config = dict(
    normalize_top_k=True,
    balance_bias=False,
    lr_router=0.000463,
    tie_word_embeddings=False,
    init_std_o=0.0371,
    init_std_down=0.0428,
    weight_decay=0.0,
    warmup_steps=200,
    decay_fraction=1.0,
    final_lr_fraction=0.0,
    max_seq_len=1024,
    train_tokens=697400000,
)
Below are experts of layer 2 (counted from 0) of a mixture-of-experts language model. Rows are named down (a neuron's output weights, with its number) and show model dimensions 0-255. Each number is 128 + 24 x the weight over its row's rms, rounded and kept within 0 to 255. Numbers have three digits each.
Before each expert's rows: "raises" lists some tokens whose logits its average output raises strongly, later layers aside. This comes from a sample of Wikipedia text that the model never trained on.

# expert 10
raises: "ots", "PA", "ita", "W", "BC", "DA"
down0:112102143110101112113111111142134125152134117128122125134124093113092097110101124118100102131148140161106135118122135093122108140153117126056115136130174097122089099131114093145170133072119115108105134165147131173138157101104103130127117187158129128150175121125140199128100142165137103131092145136135147113126142140162145120169095078135093176136130124123075143089137096136125119111129130133130141152130094159155106190108151088148154100114142102116076118156154098092142074106121114127092156119127121139145148142186118120145090143109137133113160122112149152126107109131152147132145180132112171136117131135171200125113122124111117080152140107140124144156138107136123105124129127116115127147160145098121167116146171119136109145126101136130126146105118151103179117128136079
down1:115117118147117114149146129111102155074162132144104124134116132129091149150129154180166178152123124146095130125117113150117083133114123087099170144142123125107121162118125151133111169117157118082099153135099139178148160127136153178142107136110120112099099122137125083119122124077176133156134153130146170113136172145134133125121144140146078076148169111155084121121134115104105122153145145114122120151123128113127107086134166125152150164109087134147163133110130134184150169134132120152122134131134137142100117139121136132136122105146098154120129130127107143138118102137102116097119120132146109166135138181103118123183156159071079095143142119140189115126128149060136099098108134146156123119137076131153142103120117159129103085128117165137129079119091129138147130081156143

# expert 29
raises: " ;\n\n", ";\n\n", ";\n", "August", ");\n", ");\n\n"
down0:120098142092153126098148129094099115119153136136113137155108122092150105090092114151128127134175099098136078154154114102175158101080110155118097133151120140160143111057121088130130106144114098120134116115110103118075126155120106173092120140165106135168135145128139129134119151099114110108121126150090134159072136130136185102140105151152156128120109120127140116137129179155146120123106110126116089157152137174128125065109162177118117113160142109126142123106146109139130145089165140109144148092121153139093112137117116163110122110166157166121132139143090135110150146137142111122159092130180086135089126131126109165108134061105141073166132118129131115122122105125150129150146140116172141163145144129107116125130160088078140113122119125125137103131151140091145098116148134
down1:085141131178132146157131107141146110116183123166131140095134140131142139182107075113159097102130153135174077127121156130169146142176120118133134165127147116118131152173095114089099156149133108168118148132105128132127121145137131127137150090181118125128107105129146122143143100116120132130132131126172098108131142113113148092147094090101133115145108166150121080126088140096096137153089154070142180150141124123140128109138172121129116141163119150092145095123137118174148077136134115140183133156088143107123089148153160182078134115136133142164099136143100123102144153136155120151176149097092112098116179135150148125154150122124139169121123121143084136141084150141123167111150083155139132126147130163128116120104132128098137143125136142131136144115113142127152161157113140

# expert 37
raises: ".", "s", ".,", "overs"
down0:147133155082155113129144121143108135098119135131117103099117124068136126089143137152181102141144130145134159153117095098137088171153182104134093101152133099128133126132139105135116113115113172142125119198156094161158143086168164136115112131090136139124104104139106156168123112102106124118157134118103116112143118124138117135120113140082099101097144125142117133126149143124120156108139147164132133102147067148112102124136148162091167175158153094103127147116143113149148117135124091119104143124110098136072130120115157129077116131172123088115148115163168128158100137159124123132138151119140095105078103175169159074137163099122108124133154170102129152128156122116134123160133124113118113069140111108119115116083145123126176124124152147132104139124069139143131124096123151
down1:106165107114167156116155163117122085132117064112171129142073150165148144107128097126121129113140129114107158130109128108146120149118159132131133143106123160151117152150136112122135150080145145135148143109128132140123075129141097129156098111136107140111123058141161120121129142135116119107122138129120138162160148122118135108153154116118154116141096141089113186149126157106113167111138106136115115164104115108115188137141159136143074106164090119144125127126125093128186113110104147174166151110122097115167110076109156168107128115161133129122161143098144081125142119127140112119149137132124143167140112215179134093117088095150179115147112081098127109117134104139103109166135143131121111112123146128169147119127137114089115144144153138147098166126084147106119117152124129

# expert 32
raises: " he", " while", " than", " as", " although", " compared"
down0:126113127158090126095119103158131126164136144125151103151147165105093110107153120127143186133132138128102110161127179095115133130086133106108153138150128151130154147137127116083123134107096104125132087040126122106146134119136119106150164123111107138161139131126088111150143098151129135158086133118101115114105140130099108159149088177117125130101164104118144195136084134158110141117136108148175072113083114114159135137105167142114136111135155108172121103166132123151102166127095109116091133092149129130134118138138141143104155110082102136118132087108169169112134138163144095138104124121129125106126137087092179138109117143144150100147152120176140177124110134110113155110104148131143109095151099124103123140164168106104150111127073096119111149118128130104102097116129126
down1:175117165144190152116105127103131093148140160148119087090137121128137134114111150147129147116092142110137134153150106152129138120148120115071098118125136212131108124144154097109147170136123108126146130133138122082162106106105126104146092135117116190083112126104134132134122098152111100154086119140173124084125109097128112132125123107134080174138085113127140136153136150112123133108141165108138081106123168186137108158154147144173163107151133157130104107078118147107113181156116128097125138113143120113125140123126088105106164137112157117117170125060115125126118156127108114068128116130157112146146094121145162144128124082105130146146145143132154128101132147135077130159139159116132114153122142106115132110155141131082139139144120145100083120159115146116157099138137154

# expert 38
raises: "|", ".\n\n", "==", "NA", "—", "==="
down0:148118158169101089164121108162150147145135104123144085124114068133089130143120170135155151097161143145108165151131156137111159148130111113155134122108125084109117156140104105161112100146138148129108162133105121120137165100122144155159130106149085111127120102164148161101124162088130143136146131106095143129111129137116131108137163183158107113125119088082162156138136105116127162135128116143119157150112130122083153120108105140135107091089133106120147091135146106092138137127092095142066122167145128136150149110140143178147120125179123133133118169124115127089114106170154165126140131131134069140140154147147105157129123115146156161148135166119107142109143165154154120123142169129119098116114160120139139137129124160157054135102130171159113141088156070112129125151124090
down1:127108141116129140121136133078130105113105126136149126143121141112128089092090110121130156135138093135137084138168117105121134140126118134143119146147169095142065121146114090125110069138101116091152120080115130111110118176172126115126115154132128140180117195146109108110126106160132128132172123133100147113170126105134147118131120159127103093124136079139103141118176116122106198115115135145121072116132149141107140112139156159120150158136168116088136110160137134093056094075104137101122137127116131081106147139130156119143104149121142180091150131131090130119156140123139100127102133166078103125086106179127127111142095140121130129148098129137090147109129110174138134061136141129106144136152129150136086142130155128130130087134138108138143151145116141101113126171143101

# expert 5
raises: "aring", " view", " approach"
down0:132125114082136163110163150111141127117091132101089132083094159124118135144117152084113155109167179130127087104143138113120126150121129157119111151106127163127089128141134086177085146122107103106143132149085151099123109107134126132138099139093098134128145109158161142147181127121147149131108141175144128112130122123079131119101112117130103182177151074118102148146121143095160104117111144164137132128131139120162137135161134148110129146123148169127127157105043111165116171130134118139141115112125128119115126095133144130104180176092140136116149123069114145126158133148131138151133119130119180120122126114126167106065089130097134159125140124131117145128094141127097104159119107171130135138145165093145145114150131116150119119146095174132157125117160131111161090105139180
down1:134125088116107142112144098121187116149153156130136156130144154079123167144149130053082125095114139141139121154165115109119129158162176090146147090126119150147126121168099113126134122081146098110120089106151121123091096104136120160128114143082097123097123149154107143138137141106147093126149109129037113098107101130117148149102128139115122098161115089150143120126079139161131114142108165144125148137112148103107132115123098131123123107137090108114135168145097117131099149107128165146166096116112156097152111116126106170151097161130123150140078142132107175182140144159114125151126120104096119131143144132116118133122171144139144139180119111131156099113121138088126092096156108161128159130172138154122058087115123132103149135124110127091124120138121128123125128099122124

# expert 19
raises: "-s", "-l", "-g", "back", ".com", "-the"
down0:085139151139139114122106099142150142147110098138102093174088131144106110164118098128119133108131116093110116123140124162092103142099126105115115140119129134165114122159178096142116140085118160117162134113135110104153089130112121140133113109114162134144158124096122102133175159117114114181118136125120130172131142100182127130129134159166150109135120154088092135093139125136172101090164134142076145112111173116088145115120149128109070150123187153138105106158105126075116131133149136219135155142129102137163157128138155148116121098135159129096089137175118148128136126123101112128117135120093126107137106131160140104158125152140164197115145174111088125122108126124105145114151154114152172103132171119088128106106152104124132123131135170119113149144112128087134125124129110
down1:127134152166115089141123133159133167174134149088101108149134142105109149119126147145064130142117148116122124133134155125106087130095120103139057149154159159133119112163113134165131114130110097114162145126113065170089164107128138155121099132103102111112153126118169106131116129150166152131133131121131163135079131099163109153104098140091152093165184086111131176136126110114142118119161129131143174145132112085134106116135154131138093134105143117130107139119114110153119110180106164109084101128113110123130142105125139120115142102111151142154120135141120193120143111161116124118091100098067084110107124156143159129155102141143123123124084120165128132139129113182089172157124116124126064121136131133117127122132132093092159118090159127101138104121157111113149117116135149

# expert 35
raises: ",", " (", " and", " that", ";", " in"
down0:136126121147140110118141125158131158146144129124160116130130146087112141131164133159102083139108171084129117071130117167098144111139143106129106115141093143153102142101129129129135176148162156126102130157159153131169096080127154077129101117112108202109102139184132133116125129104141099155118107138098150154142074150115138126156159178133100135146120181096142138177179105123095136155161093107101080088144154116072128109121132171152126086105146127174170088147121141105140147128138123110131144130137133144102150104113112132110144129139137138138125109158128121105134132115103118099127137116147136098155146137159107145147146097119105123098107128135125126111125084140117164154095128133159149076107120081112134165105134146125127157117127130085095112177119093116129138082111146
down1:094117143162161142137116118131160161167115110152177148112122107155143140123157127113113098153135108139119159183131111111101116073168135145124086112135093109167133129128156112142098113142122106123131106170094141183101180090123068144125135108129127130170142161139145145104136128118152133146131107137090137067160150131095172146149072134162114158100144103158101112112126081141140128100119112127158133151137171117104118104137083091111129081122114125089123119186112158124088117131123120139099102152129100135139148164128082126151136108123119109149108105090103149136137131125116106116119110124136124159154120130138098145158107072142107161131178128107151107127145143162131124119148123121148120166166156184093133112116107122146131147173117099103128127145092126121160135097150125